From a checkpoint of a small mixture-of-experts model trained on Wikipedia.
Experts: 32 experts in each of 10 layers, 64 SwiGLU neurons an expert, 4 picks a token, a sigmoid router, 8 empty slots to pick, a shared expert of 64 neurons.
Below are experts of layer 7 (counted from 0) of a mixture-of-experts language model. Rows are named router (the router's row for the expert), gate (a neuron's input weights, with its number), up (a neuron's input weights, with its number) and show model dimensions 0-127. Each number is 500 + 50 x the weight over its row's rms, rounded and kept within 0 to 999. Numbers have three digits each.
Before each expert's rows: "comes after" lists some tokens at least twice as common just before its tokens as in all text. This comes from a sample of Wikipedia text that the model never trained on. Tokens count by the router's weight.

# expert 22
comes after: " ", "1", " |", "2", "3", "–"
router:496508474433513452523495562414586458541543558434531479412525520513435503513466550480479454472499508492487551464496629414544375389459575401431554463459479514555571482499516543487447487458453476454509488513485549559522451585501489559546507491509517613471497489584499466520608531476416532591491483470470505472562485460456503495475486498459447489600523419507390525421552521514523419396554
gate8:497518520484486543515430554435591530461478513479537517550528517468480471412538481553473463463557451504537471484492578529554440494585461500466491525463557495502425552555463605531525486490490561575413449573476546404452482482499610560498551539514381521380528493481499558486550534479464597521497479448496529528481476577580476512533424407464359509547555463518445590506482490543525515479355
up8:474487569481482443626515449517525391536470546481534495520484530472429529474499587549525456520516399571534491485452434500518452434497436489425405483415502431480495519603559515444561527543499433603521482556453555524476373505448596511524517449451439566481477477518498529477432534578512577475500496505517491546417397490577549496467477455447496507542437465537400588484490496484427531586472
gate9:477469470549506439503434533491425507545435507499497475481529513472552587415453560561435594512515437492416447483456626509511426492412474390466573501481434535554533395568453539433504537544383571509531447512428492594419526511491515577502490549531520493505572539485476477441467529476523478535522485431469391472528509394560474506471560577441465511527499528474472459515470577485408463445557
up9:540453487525489485497452528519508463538528550485568486589550415496523478534519425507454508439578492490411479474519573605583479440413433406499529570447530470575547488527509574466489488560463509452376477450469507529512455512554504630497558448504524459492531570490392466521503586490454368463469494474481401497431453550485457553511459569496463628486520560526548513516501498436434445464545
gate10:524488515543566480529557553554561488534500490578568479506466380493487441504430553544476577551467494472482490515481526526542471444570550537567459526476519484567486489462511525460486506505592467567489520460451456538500488522555529448557523516509569522479563510557550426472474530410490541495407528508527410351570600595586542514495615547506530460497502465396446395496534562527545614517584
up10:541484512527549495453613539489569470489531453519486503538573517436543545540417414373500506583523520539495407496431376509548523555553399584506528472558439620467496552502459553491567413542447556438556510538506579480492550449493574532538498498492452483506573430533490414562485518479541448610519488521502530510474451522513562585515435515528526468525536492463523452533516458517461597463403
gate11:530591465545513438515532420532508543462533456475464451497515493587473489430508495536542459481584512582547484498498532566469367546506461411450442511522415523509492469572479429526483447372490395503569557517408525458530538484505668535545566530562526493519456560562458539550437521475443432502493444560516500492408474483545547511522548538511548359517510469538459504483537569458541500479448
up11:435515439525482453575505515624519564502536462381475483463523566595518443562456497525471464510467600506516483493514502526429454565526513455406447478539504544500441543487478433501530477393622512418585506517435496474530509545479480494582538600487558427500429531483479573494441489493433456537496426523460445513502551428537593502483534509470544514559464486552543503373462557386525462434492
gate12:465535485454589492485628505474551440461511606496523504447456513463507493403442523540537572541474476509527433384474496566443427486568483488485517484489479411452525558458511532482429471466464482480482459446435458384522515441523485505473516576489424472444494489434612518537528515444455572531468543456513467550484444514434524528527566445425551372593520551556495538411476543451391472427490
up12:593432602472472444481532501544517477422505524488439409540519506461528399546567463497443492484475448417515485540482590515547506583484565542470433415541428546452458467454452528452544345468478387423494440470383524449489498538544447460527457376537512479505490511480505477506440476495559507465525478512473507455553491471516429508548513465556529523444505397474547541491565469418509436437420
gate13:495475522421462456506448526485442455371518520523491412566438524546496473542508618533569516545482389511536537462491609474410511485492488446581419475468514529496460459526467463522506481476508524433503439514516414540581570470503476470519538435660501429553538471478454484492463413507622510552481457501476535573548480468489513421513502567460425440523381542514494589495493466511419471483548
up13:555519515458500461457537466484556508418550390473356461554472488577491491536466512589524484496553488466515541559479401509475536540513483502487469580502612558550557591584428493487459487434505462535576508535457489451546553504525515581575503412520456446495515521629473463575483515608481431561474475540469505598545558432470462452415554530551525502494525449538489414529498562511476488430445
gate14:503522442466450495412525500469563492481529449471421530428516511503503536465558487439467563500422532407495493479487474532562450458546581457477638458537456524511492548490463468546486474452453460582517530499439533454552432526448504488605461569511567554400554567427581489528482506497466533492509404459503485445489568397503470463572522508553466593472552476568473396398469513419536536580598
up14:417472405511518482438537486442572424581490516525536537475482539599481595528467470488489405493404503394451525526468572560500487432405512413530638492490449519521492503480514454550443525419507408478542543603529556513399507507474572508571487537556449533490551487489542505441478465471440506515504548460485451504462503455608503481518511430461428536500531437517540483491575510459474520566631
gate15:629502445578434536473436496443538347572523464370525526558504505598452529563466573503427552543516503423498585513529486546527503404496494513488599500512572559578441477475486551450489515515516481526464525521443536497523520446488533461519549502472537530536601536493489508471525443455513480604494467484502544521541496454423537550438543521490448459469599508642454556489513483410564469502452
up15:412513538490484541560529533483462528488482461584480545454476436439451516486515470442508511507507506575505448446529401574587529550450475466495513493513498484460590445562394521449449532486396457552360500598450561454422472456503421457511474544489448548555495506478478448525485544558543465505454545505491466468413470581535454483536437364475606506473564425418475438475522437416449469506464
gate16:489558520508504459469473431430585505397462500523611571578524426481487435558472596530428421463425472534626509550446516377455429460515505556455549548430465429444503464504549480536534497509482499433579492381505537480485505448487488511419605498467541580552470482481459495521518487477506545507520424514478565517467484424502518467564527482570406520556477502539466473399493552550441491502425
up16:496553436532407480482490542623533415511453515566583515545450504514525536444602454570503503556528468487446570523440507577472513587458555408472485480476519499570498627499561560516531497427426502514459546550431441534476581542491488476504475476499481465513455534526392463493536418453501457472503463486485442507561478531503585400523449483420420522391495472471492576447499520472529442626452
gate17:461496522448413591543535533418486504542409458489488484487459474451434525411527503489530515529492501371578434499390488402527500442467554526452498453492466508501496384444377599450459489411453502482486527514400549506545565494566450573487498537500499492504431493436561423558488409461476513559395540488395523544454454528526494482464471562493425540518479510515475430573472490451442527484510
up17:495561470454527446555524509468414465572489455449438516512438458387457469442478434516506556517590467473554519444481601444476407467475512485544518452543559475481456452489437523480567477502504473568501450461519463497572431599495460458446502532439529416528463421497460470616442481489539478597500425460463492485560524490485541423459478579514479408545440588415501362453487471552579465470503
gate18:593569484484616427410447476454569568520541481507425441521551412375468470590483547518484538490484467500509501420497478613515503540426480555509681520501516505550522580545487511492528402514483469618539504473442506483556500501453467521467532515451458479491532566489561503512525484436480462475488494551420482410534492450528558445568426434520507394488534562502457455451471523503467453522528
up18:483563515403443519481517452530508576413463442364536525567558457500501509467491495407528485486464478495377500499395586398488492484616535514601484488464514498441505513466539434536469447410515471604534487509504538539517500511536481367469449559459545519532515456534456530460514375538516542571445557561480550547500461525493538429400448507521428463425467505493579505487512457494496467458488
gate19:543437492446527497524465590446514511561436510463472541375469465505385531374435514473527534469448501493575638503517550494459482427521487487514484547540527470485453439517542526512498478490511472418586511459484500553412505549414505532434565509477594504492488506528533596475561460446527542511428580386516604450461541535488454573457556573393458470511574501502534464527576456441508485461498
up19:552491462571550455559398459479427552547554527437533532527540480583478531488515574515471460471537540459489598517522532535491583490448493556528508465418542499451536507546472430534494527578536484482571480525379473495479431511582486527582454578477625579468458477562539426418440526536506484451564494452443439395372531518464438511578437529460451542542481539526508496545538455579473468458553
gate20:482492559543538522537501440474446434550524559578563534466466477499527497587536509554434491582578572517393507456491482492437457559542569549485434530435557604558522491588382486496458541542460512430489530543452445586486526531477501557523510535506481589539555512507510566447458548434507438540502554515527496540480587442541489500435402425418425482558517602551419522451558425538559500496536
up20:608547554566584458519521471524463496508525534436507558544504548552498422577485579560460450440459533464491530463537483469481498475486517494510562533479523522487472493480634384591464436441447540489566493457500502454501431559448442580561605508522480564471481506507490491543549584528591428535502505527462479455438640484584523417457483427549525624428514551475510458464510479428461525557484
gate21:457449437519498444595551474555491554594561541494526523361532471650381450450449439530550461507482466521474457516492568537485410490491518583434465442560449507470505389484555470515544542493443528491446588464407551499581479514507435521476511528496457480429427533503428559546507498502485428470518403516452601503454457554458553463498481521533478497492525493503477457483404527549579459439490
up21:515536519479518517503513487580493507489445457487432416402548463470556452528495450389421414480459480525477500355469426524516527498479424587464462501548439483431474591494573455489559447521489575437585505472591432432556571494532561463528562471475490485490562575514554550441587528471419503429522562430537597604487480442463482521494497446534558514547541594471538540501475488531471522541500
gate22:533541558456553547484503556481431465477528503456542459482515519503528505516452459516438524451574534499475540526506545526586408530562565531580450573507425501546484465555548557606510592511470537376451479554536573575596456519475470579541460493460482527579496607544438547509571485512562466444520475430403415458427585550551408552424477519498495466491564482506534467579451510576537473532543
up22:535483552494554419528479490468430470498477590410577379498470560520516524484521560476469544435499580558481541542408456551557432407510565513512412589462463451527430476527475497490529537511536450430481509559519546581497449565454513503533472475474498613545497451604557529516534534473431455506469480444458453534566446572567381524469443521394408468569440500482502545510458548470538460456473
gate23:438457446392502415475613525477486528498484477482476456546496572547463541549480563513572485492510519390551517443518556530493478385473489514529442530484466498525428453491543529428588514622497541542545582435466509498523505563443438443553462428458530509534609502579519539444563555435489582515486522466489520458488565487560456478534367478470416510545618502494554542450539427523479472438527
up23:553505536492549478448533558443554518530464477420522448423476521485442466502406581556503462443636472475510523482513534498585506464444523488583532487413483494502471477494555435500467472524476535568483406542454445533535492492606460466514460479465512566520491440556475556429529545493403480549436559643531537467485572543484529487539434600507491494518490657421529513511472354491524514486530
gate24:493506495536502553484531487491568481375522534490558510465473457434531428523542498496528468446515564497545542469498578513547355415548501485543516524540548533457524461446477471545526447456525548534546409545473529549497446582547501518493573558496475502470440485450554538482550550405509586598519522433633481406559545488518437512472380498463539463588458456529484617509402434486545437464470
up24:603538489448547525560500393524433465549466446432472515469489426448517467455480487567522468625523522499460476423504461578475500517465478483440424418437467447500429450540469497458556496469464482451513512393476621538489534535524561653490482463398433413513537480457548470506500543486501531540376478482532489424511422495433438512446540527473597466458498514546497510418540533452492448458471
gate25:549480523461547416512569448539568393578541552474540470519481485418563508550543465576539474532497424520551553521562518451435475422533554495581429488502427485510508470529434431494442596491568549498483505531523567561505510448459401531531411543542527551563483528433508564547566487398403518552460498524520496519464532345464568528558503470506515484566500533514468546521427571399548470518520
up25:489527451490605432572478414478547447550521462496468509534496500476553536508504561528512501533465500474467545457555574554523493447495498408537413401529396506366539452458424439502488581484585418482576499469564604496575448440460458575470446460481555577535518553479603503491519543437464544566454568480483478465479482468492492579565466379481571491467507512485585472453546525505499553515443
gate26:596482499527539474482441425365525454551524635549568500450511455495488552506508499533572505516521452485486498508572462465543510429504626484496462459503487491557593428489454486499455466531496545407474515456518540575529506567488439455610458482500485544451486561550425451503533493533528511473505498608497452412535533463435502430480393318467479464505545508428508503472511531483519452505596
up26:473541358496495579518462502498445492485480474505470370566530550545530494621494516492471404426511488436520459440475484511518507464424474505575526447534525486532459475519462438524468483514399551595415580522490448567475535536416476458605570463478470463508559456544415560454508488530498583526562473516499563491553586475381472504484548572478506522482535455503474553518480428475532616457579
gate27:430539517494515562561463560578509483440505607507579498511502623463440509417536514528531536529577502471485511444502467437476477502595547422571539464500511548489556457543506518541522558526385539475506446517618436512496493424528440595494444567529525477475500449429464533515492463546451446530474583596527473541475476448517491577405548505633485469540517552469547464476502498426513527369446
up27:425573496461449514466466434525517520582507564538520524540492572472440535505542545454513439516511498544477573518584554419551446575577489457514490441452474469504565419599434464597476533588512577471516513572596568551441472460547539619505496429479466469497507485492439548403473487529474570561554467506468569531507492500452508526444570497561615442517565503504577472450486604456471522422470
gate28:453537500478363470427529507473445460509489626507464449406459544482474516505499470459415396444530481452547506424481537464527497414509463450436478489450490614479484397543511496552530502527471463470507504523544540570542536466512434513571479539525519544462460546615450591457493430497451496475399505489527496602443458394561475450508455534617461554604547470527430496527511488533467511459456
up28:467515539475418511486523482515451523485533581494376529590455488518522491482526511481500539481518512611571531402539503448500498436403481450438582491516432381480458441453514519549472470402474465520523472505578477547532528570553441528533477594464456510440512542486447558503571411534464536467457552610516438492484533446420476396477435511569498519611564504453420511531476481559514521403450
gate29:575547529433505490491509494476558564563495583442428490444587552401495531447405505501523595489529487621434549528529491586539456485468508496630539501492481479495464501460561540458510448439545510515403474592501526534578478484565546596511467470464450562483548444583576487554565484498507460471509504489554415523437495494527531430415528433470447548570467466492495577491612465447518466514419
up29:517479526477472462548477459529453447604467487564476543562443526483526540493433513587580587498516459538442503481368488476523430512384513516459486476466503520447467493551472469466582473557478528552436517538455506557466471471540454576588454447525548550557438467451497547566412483562484515543577397510446585566500540544505555459472516442439493536656518480517530562586535443490549564453429
gate30:456414499529449417497490550610445504416622569540424479501564455477504466538506565433426470522471464507495458430499497445390429433555575380444568509481465509545463541482533508455540520482492485509495530529461475592572477536403586510439501543497540565587460478513430528461586497479538581502407500479603602502536507491533523470515462548517456459417482447539499475504510487421516564484514
up30:469421443530555401522467677558408503478531573458439473425655437493490443523488523519465490425436538493522550496430537397442425535485550404460511564500452526493482385502448544433545516536470521488533473537469570505501473558465541509500496551512525526501500509543499533501525453504478555460415485479554523502488432512459498459415545539543422498483447551482506437486397522438524481460604
gate31:471495396537586469589455435562551394469480509492502491457554513492461481477527486618526401436476439471521490462413607485493481452503482501468559475556493391519505509516484449511531402540556540540488641454623488473483528473543478464423515417579441434526469396476541501495523551442538480495502527502405486450536513497394509496451469464482492511553477422504457486566499582493498557520424
up31:427500393513580591514619463500550445488456423527564537478482505523460442534498418526510450485483452486469401522471462461527496398461450558472471507414467464450555432524483460508468483495492528525550593530553454592604478405466481584536567570613565494445496507494402558549465474497468523592443511564506485544450486486529538482522449515470478531449536555422479520532409548479427558518562
gate32:562533511442450515578518493484594481577440540493526554452551544494402576491512464481548506464477479500483539431581618502439354496603485535494472531435428446592473473491471489533471518453446517487533498527454527513448507487520501465480525491529412384405568483454542525502525462542485513532480549504568567478534508471434454471436539456505401515545586513541570622509438395538549481428468
up32:481377554463488433553472474562488604499467434487408482473444456536519473477485503514440584541565518463472501497459569391451474496490508474553510516513482567417434501536636439583548537486511526549500518493492452566532512518479440569485443581446363630536522521407507554578542546514511561492484489476495503536538505489421484454583546563512513534566471538524469434465526512473616561482470
gate33:515481462413516477525564483440504483491472565508465445557474450485445490502516596551518538602490537546449523548545564438529439482503434485543498380430485529510469413505546538499462618633442515488470531469493345559491433459486521509506441414534474497595604558521569484515590532484453502479531454478466491492435507541482492541522483545406413498596470508513505488456581488437593509453483
up33:552407486503505416467487554483497450493537420475496492530474558482538588471511544546522477573505514438581553471490558480645412453502525383510455510488502515529505418496472441539607340500545436518550543464447374479516482507577467489549484491493520452479393455470457516534465493526503525452567544486596464451583410525528472402505514537437449521557498544509499510455481479474487430586523
gate34:453452428491525492412540456587627460485469620483612500500548503513461532530543536468508567460556542535525483407498518380496432491527532457439528402527515514567467448460550512469589471526508336519511516542481437479441526579542564562589506556531497615488554454485477471521545562452495444553519447490525398514495444524563519542558470456509508509488455507504511482480495535525595480562459
up34:532503495439517498598520510527534446568484579488468545483545475526545498521494580589430536515481502512495577513529525512489462460437483500477391465475549492434485570586592472513543467457487420466472506574425526471583388449388419573526453558583538461581532489466485504550471475526477533490448419561442480436482543411514484509442511505558475571493470449601577451505477636490537571566512
gate35:472550539384552389579496368485392422484461542479426487556502533524504493424500478471550485513501539469551434426528549449459425581467558525450533475387444529550496472440474567425530496492542481451622435538543554564461472489527526597497489483530598517502503491536480458564525523440504476505538520493513485514516549419493425589463502550443487513487458466568542475586503509418587545457537
up35:599580443503508432461522507550551622468515505528550479448486459489530476480467508486506493582461489485546514575529496539602493454519564491546429524520471487468499556531442459428451432531478500518366458469490483558464450491474518413533532568504622512445521532452499545495445471359550527561579450497473484541541468485541404513470601403496546521529415454450523448427491607429450564509509
gate36:496543529525467443528505520505581522521435565478427454504585430496417504522490504560403461597513510410549473413435449428456564436527613409469535606490595500643532507456484577464456477496465523467524460481459407524531500560492515491416435543501582584506509453500520538530483486536530508420518484506478512399500513509479450528450546475439399505568540485465460569485507504542422508471428
up36:400363539525487451501472435421542518637476442550499524410556462494440477504500592505546558478529535464433497433528514488499529508480564420498516449491553505465461437512486544515483520418488505451527472491534460413509424565593531525450490522460487522410527421483572520550511491466452533511542445487421554425565482553472471447389515461491526570563572443462411484451482516469514484525649
gate37:478534518548501439541437505436518509480442570539578482462485503509521553448420460441527473482525551466564543412491484515411497468497465504559488575480588422558480456518519514381528529504540494384510555545541444592484498505565490615627504459425566549543388485504492585460533542471430518462502534508498491419568556538502479527539506591392445485545463518518502606464523563469545536433529
up37:597533620554530547521436467503521479516534540435465468469489609519469569560514434529429541550394505503498518471525461491518453479481495588545471519517423509541438355486395552544417491509475489631495496565473491557451514520500480501504470476557447469489473582567537490593477524558559525485524516449473412485436552506413523365451444559465509528466443408505514460481564523465525541467458
gate38:472437617419494469505545488527480576466474491551614501482546434564513483522469534449483495524499509618482529469545509554476505425523505409465433505500449495484562362562544533521462479505379509485500451525481574495482555457541500573491496473433449570542503425462548452493608457517641536505446526437476453596468481517489503480445427456463571586536467390480463442460506473473480498439442
up38:483508537488490497492527587479529553570443498534514537542434474469531495536512486465448417436467579453464521546524571545437465470598466392439607507423425484448495501532435496582429509488536570535506437549509386494477536466417435363486463443490429471444528435481491525517612552496469560459494509551436538588576551474527465567504479563432418445522553551485536523427496541540453470516524
gate39:531576520496521464528447503493482511497502493485502503606498500600477507426474419423572455454570525492594428538556503475549470512467437469433456587450544430567519531541442543388517518590456445602451485477512487467417491422529403574560485569505517533474440459532489515523551446525508455617462519445540562524485522508496545474535563499472371453542452516487402530498557495543595580520541
up39:491430416554494544508465455539525515560574502536454542487545469444446465498527501505492518569484507522413567492470470422426482484556460490468554422523461516420465514597559412500572519495528561443649524469450531459570509585494555513455627469394435528479530497475493475539426463503522519493564436584501545503451410458445491498459516513546556482414513535473571424548486496470377460427444
gate40:485442495525499557515431513540512507466601422455461525499391442510527530524388487491509441464456498457454481435519583462468435434574518437510548472386520458450494489474514556452492571560501499523570493486465535450558440588505549526578409489569459512524624457583547531483535509419556494488459587489536429515534519606435469498523462461476406478555545503602463593536507445485493476415486
up40:453598473440483433497492451522468536594540581528518422510570505542428544550550474535480488497493473587609551453458600577535527442516419503518550485408523435576480457489638524449563518448499530433484520553584527515463596481547519508477515511488454505423463529589480546544498505611521496548510554422547492508542387439542530521477518546491626469500531526444479454455524513513444510565515
gate41:448461484519521498440543452541454523465488526521577495441505518471360516484404468502507512520527529527464454478553501498482495419490525499492507507443504560563509480489470520464469503441571572479539431447420482547485519488425395478519434499622436626501517538579545541556511420525397491475553381526590503563427517514449562473519534557507407581557549487479500503589538548547437385446529
up41:392549459509392524502460572508473446477540545548527490514506515476520479495515567479502548548501503445465457415536505475472542575527540518498474607617518442530507440538512490499493499517438439406596557508503539424543504470515541531515515557478562450480463480479564544411446462437565520600526408508523485470478433523520388447433479539578474448496468459551502445347402474458500565565588
gate42:413527509537511574512435406487581449459510553457455456460573539501394424587463513512497525548467419514501557446496554425590408410509499408522480436519486444528472427495502482494468474544466497530497464459444490583463551510506614525482458513483568532474570540519542543362584478517409504413443521465493541483508528474571443507490536522473459596495525443504458571512551426530596498456450
up42:364517456531511491518526546527429516520551460444478518535408585564572508470513522540362458486560549558506505520494450503479557602398488547483487486557488442411447537502530517540551486416538479483499497532579522448434547481503476477504468520537461431445503465501528455502417567512594551586493415517494531409526481459460496433545554384474492529537490653448497536408451525510463500512563
gate43:457484471607440555534481511511486489497497436553542550414464357463513510555521550478446586450465546445477492465533523487537387453477539431513479572413484478547455435527554500486583574502475494496502441496507528398526420463541403378518548452463506539539480470547508436482587403492524484556426539475512510556466606510533524464439447526505453476482565383550470578508525538581524505455518
up43:526383518500509491496555541530468488562516466522463511539640578544478555526424632474492473535417432411486486529540502557455569528553458562483539525407477546441522612370507508489435469438424504494490585511488520506451552535502496514519424541500478452448574513440477599480416550526438518598531468475576501524456502472513413487544522453513495460478486444518463446444486478564402545515551
gate44:469578562419476481440512503576475557473518480563521460510547540527563504568561430449397457574507498520469482465510546439550451585443572448558504447571439548582585441525486496510386368396500472466433467542563531516485487546469352495488435511481574531531517503534480517547530513471467590445524462414460489484451489510473447532463540495479451504495521451403527531559521497486588500421456
up44:578435541428487503463430562529549426514521482523505474535524396442496393457503487512494494525478562427474517414481543504493515553504449516523455516548522490578391566479519480457599496533408463503493519481547415542638467556399459464522573516462576451561499505442518553501480501541427480474450464445557497377596498439535484500546468454499475503459499542511484451515429552464579373570541
gate45:470449482474564439482526489466484545560569650591493581503503481407506526609473444464523492508431444494505532483531549481461619454476477523408508491469550477532555436459575433533467538529464435462517500473534476527517519431543464604539421404475499542403436467486514538492519490459397597435530465555475386446487544602463423495505500527539521497558489481465505426498462547454581470496518
up45:459560524501514518556463425481506482481422540422539464601468503515462414485499502530445478506562489518444505502417458514550515494425474511538458518558509483452490474554475483510506532496503549461537524503452443511614451436513581639495531541547502449580474601481531487546447470413512567524491373493497483518518364472443474580603444525512540453404514559616442594510491484563452540571481
gate46:428511571485545539533519476519537465550576508499524421490529467488476517448509625536442524491456520501513540532570511492516433508455577490526437450455576548458648468509451510559510559582482495424615448522469428482532568525473547513481558555522475620530572443495512451500558506484450522527466503474503576526485577478507547473445515525497542426634541467482386486454524626454484457394516
up46:504406519518552453522459475433532501546478472468498508516444529392533500510426472438617512465542533439535582493589558525548456488541538587499547532423450516561546505505528425511430585527508593505573462562420461454432436530472542417505496419595451553465504461440519570525544591467488473559550513579610452477438533486471599508538541481529521408536460509529508449402513519463447500475494
gate47:482574453506574555606493493495448479566376450471520516435565420548500511495587502574458570380483467501420605411543513512507403472424444489503531485460480457462536555496534471484481429420483510414507482493475512503511463634529501480512455479534436497467506453530485458521572489513421598562518482449423548481495509501450480537446443450479527504481384529415466617499491540495565463484515
up47:480525590505476588533483487509478571500464468471523429544405545414453596536550390492552575549484571510564456475542489568552435527627403473554535562470439515511562460457500501494576556517515489546521460619451466496437515450435496503493560529411444539545552549525462539537425534476544484490569475577497539447530478393517501505517502446506437577455563486586491484571461545556506462442458
gate48:535466497523561545504467453493571527537516467530394502535475585473585444514501500495476444528529499463639506549461518470503451464477525523453572472492451480473491459599470465512536479463574534461533500512575580379541610498546573610456537566414472555496518520549513386546624572506416553596565508498526533515461493521423529483593502473480470550510537501500482485563549603560481512564518
up48:508478501489405542508553480558418533474581448491458510519481392516497543567455498535481430494576509484486563485617448561517452508462410469461419510484534455489480548409544576445484552516467441575500469464456476517498476366420457524566499494532601428489581451459410516522463491577526533419522442475489500462579601540499520535512604471468587477510498502374490526453474505488543569539478
gate49:465395517469453426461569518511554475436563443492461511568506500454499485511451571539487463431494562575419432502494512467526438400503474480473464492514565504460552447551444540412473508504511541471511495510440512498534430585445484436521463475490489459548390531506598547337528429460420562523513481435405459473466467472516497610493503483541499583548420452416447441487491570514486444435568
up49:448455506601623525555476471458478452487495494487501591508508465549398587570459534487397587479527645459560495538466518522424434534507445345535456494456508422469528546468483518491540485566424382497499526509487480494467460533483492434541591488550504524622502545521497540536479502459461522487506441558536427494503583512483516504463486457567471539536509512523407497468497549528459445611477
gate50:503579475608550533490550437507516513481521543518445437556455448511498500518491510460473478514435503516513527594472466464537522492574452472501507587439591483489594466566597497524515505470479406416382549601454580467545469519576532563495511503453458546490458474615593515473539521491514582476463448446556521571533519515422509484451566473457499422442480462472517545497542530641565482409571
up50:538514534544500554550654556523473525526585539468485544532537546606531554528479486448475431506510449443504443530338503457556523490441546430562494419446550475493569496532564468513514512541515426434541572454500566517533435540477545539472528443510574431561475471478474508427462523507539467479488596380478555625530515443478505501500485443466552515509508412432527567532570471510509543424446
gate51:527494541495458552542521504494468532332658446538595489557520434499553500462394506524517495454468567470556473473499508431461508474427518538396435404496491525483535610473510396545637476445402453513512482517457440480528562493486468485538491488514492540457511434480499542572516579508472510528481475508461533440554534544453417479447411431507484508478562389490449523501481447539527529532508
up51:505551469480489410469576496567513512468425446522538445543501588483599578471540541527455458470425482508537397437483504456484571515448472428445511511541529457504484599588414529517444497541502526514520542565517451460386506477517541533487470549501428555520599566463564518489633462475517494503488503452489380453507505410548480463554492423554422463560377495552463534497505512482584466574482
gate52:550520574422471450498484483475523454442469596515542445499492507544466473544416554479495450503572588437557439488506483436427457378459495526501554531481554456524605495580589526502484530500457409467441491435521501555560489438455619593527494510520481520443586461583497581544535430474455465480614472507471508511562598421508497556582456560485571459508414525580463518482513493546485514487522
up52:480485546423433483587368510570400516491439518559454567515524532431480492492517461541504384444516534553536558447439460421451440458549488596417539475498444536489389461517459460559507538534524496521547409446559556461526447434520470526511428538477434416569428458511469427448517505582547520519452486594556498501454415527494545503554509434525466435438540447524491480462432456519480505517569
gate53:482526516466494436506586464483500553563504500336436611484490565507486545465472461530491467525545584468545456479551477471502458395391478575390466521428483351458573457572524514465495544436503509510426555478457536441534511439503534475543525565569544578543438443460475492582545552478514543568483457534517439531500542460492530509511494427544547474496489433504429561545484517585514503499400
up53:465521563505487571446493545502488504509461534432522498436416474579549534487508556520517543506441568556499573525622501529493524581534502425515567507451545436516384412492441510374493446546494429547546523465477520497504499477532555521461488491485553519512552534578552445506486451484531523535538488454520662365408502547576484429487423532487573484454533417597582464511469477455545493458470
gate54:510487419460493536487436548490526525514482421494502513501518493431516479466528532487412492553393534439527562451472529422494452509463683468505438507535525547378529438547482551462426562541516599457459558508509467504476485559500501428522397521482498557498543489544451535526514419453550512588455439563480556504417532505515506628551444523498417453612524550570494523445457497587451515465486
up54:452504550530531469476530450483576442510530437472493617504537499411510621385576506473538523505462525437509492380562554524496642495483450498465509506458577568514536469526587468488487484441544564461481468479390538540566414513519436540509519471502574607442502409533482438415555492502500505519475401474484579448447512513428497487438406515488516544480503542572496536504480450457495439484442
gate55:464510553444383517455476456408590432526555567496480527487520501555529528565479430464466587569454583563476455548525525476359465494415535463454499561485524443548567492508466515522550528545448524473463546457432447432419552517439449530436528461398541546500560532607465488462521476525517510558524469455467534346443485482489495517417499508537523515482505514421465485543534513563604490415507
up55:479403479552576508456454549503527481518528469537484452528532431550495443608485507444505539539445412468550522565491492544548493532555653502497414511442459476504465453469406519490479481556535558504592467506488577454449591582512521574495573464507506494529430424515496476550425491485479510554453452505552545531515428500509509555602509411480335452441448536537595443458514483505528423521514
gate56:476559471515518551427444479399660557465478540460574428497455518466513498477540551549513579506516555457559515555499497442527464512435540487521470472491451533489455490543470596517492500493509503474511565467454493475441456442547487521463419485520512517424517498527417464548490452577596545458465502570552486583529348480530443512489477480576564568482356479541558587518589553497502462487610
up56:546574567483562515479465572519470490464485491556517506503552546512449481526486549502521420493430528541450442486474442401439539449575432438477428582559422551473542558456530478503494589507408512556497483556526458455503538501568551556469447487476444469488593475524569459441514477541479447484476519527417484434473571587506640518513480455418566552422506642558418434529497570564542502496488
gate57:516490515438598475561464434482564474385447556474525479492459553475508556504602460579525523492483514524518477525531454406549442487456555483408557487414512538450505517513504397530461545531451474531464419468464502445507589553449497460432515566526465518556458454497515376422566573485536466513495383440501495522428499417472435466510450473588395490506425508554432494435598494534462520496445
up57:503514515438628450445545428501494553484537493504539450467398432611483439530531413538550428453545505462568472542438544438545479496476602484492435448524475491490467483538513566529423478498497487455528492465542506441481565466575574518480517452513398558553436580424567422525508548524495528480474515508496601604491483456596408505488458460427428459494429473547414500486542436509447536422491
gate58:529550507500519490538425498511561413518472599416460488383474533504388478453461505488456510457534397516549589504447457521514525463508525422441489496534541461413584431499574500606489535507539511473499429546517491514517384527503494515544516389400466414591540539588543446511600553437449484521503465449432429481509513577470488443480498529493489490598527478486450581445510559468526485533546
up58:538570521438468469541436514560581497495599570439514484456507467534433479436476508564505503530499486495466472484523482498548445507469513431561527436505586500472539445522601482564423455563505497447431439506522552515570440559470514594469506476423461467560493522568513484606574457491449460530498454483484501486542525499503475441482520528587551492593556547551407551309525630471564492543540
gate59:543520526429507490479518447518505536475500544464474474542537589407470555443499498437410502501526569356603510526523471544554440466461456409510506444478562445567445568491503610476566505485499462530533490391440570447466484494518517487537469510488518470557539452556401575453521531528527510545488382550447576537585530470481453471556533472474562601490505425516551454565504631484516559504543
up59:541477410486567543532568497478610544472492496539445503582466442441439538443525525423525417498590536445545553474534617515559488555528472509557520585439662558594515444540483590486499465519461578462453510505498524459475508505550488549527451500566468525530498522478464571349527496485460563526526445561502460534537549417520476432561592527490449524518411561507453537490485513526524505471551
gate60:495525468531422506517483450436514531515503505428446605501467530437526555465501547479507552522545586438503453525531570460572427454547466479439467484411492494450382480515509616533547479546465572436429587537466504494457394444511489523479573397519503633521503436537444464582421492437503482511450475421404529500473504475507505453526472535623433478551530379464520492458515477464505497450502
up60:489492564483572432601490573528469475522452419458554545449577448456572420521540467433475518471510479467509530531421461439467562528465453576498535568475562457468444590485528520447565497482535566468555536553588592609549501498473458468522484428523587602471513567486515539484464503558516483565488366506562435503462450523559498533494441526462510542455463574490558568533432507436618519473505
gate61:549444492446549469483492552389535504538529408467546429472522502557426553559422449507593496500541575546574551482461582535563514566500546434451457445452547514486477474435504519427533492495496503439478519586504513470465574610520481528516611525437535481589572496538517539506540539462558541439519485481469475427485479465484313542431456491491502558514558431560490564446454490489578531529564
up61:533552494588484445492447566601522501557473485452378451527481464488501407433489469572468466468466496506575563516502457535538523539500412482444497449461408533472561496522526542498535431555595568570466461437455522414530380532576494553469554489551603471525470475541507454496557515434548577482500598487595459525459574573523521617505505542484464462502542543453534508416483485402540512486487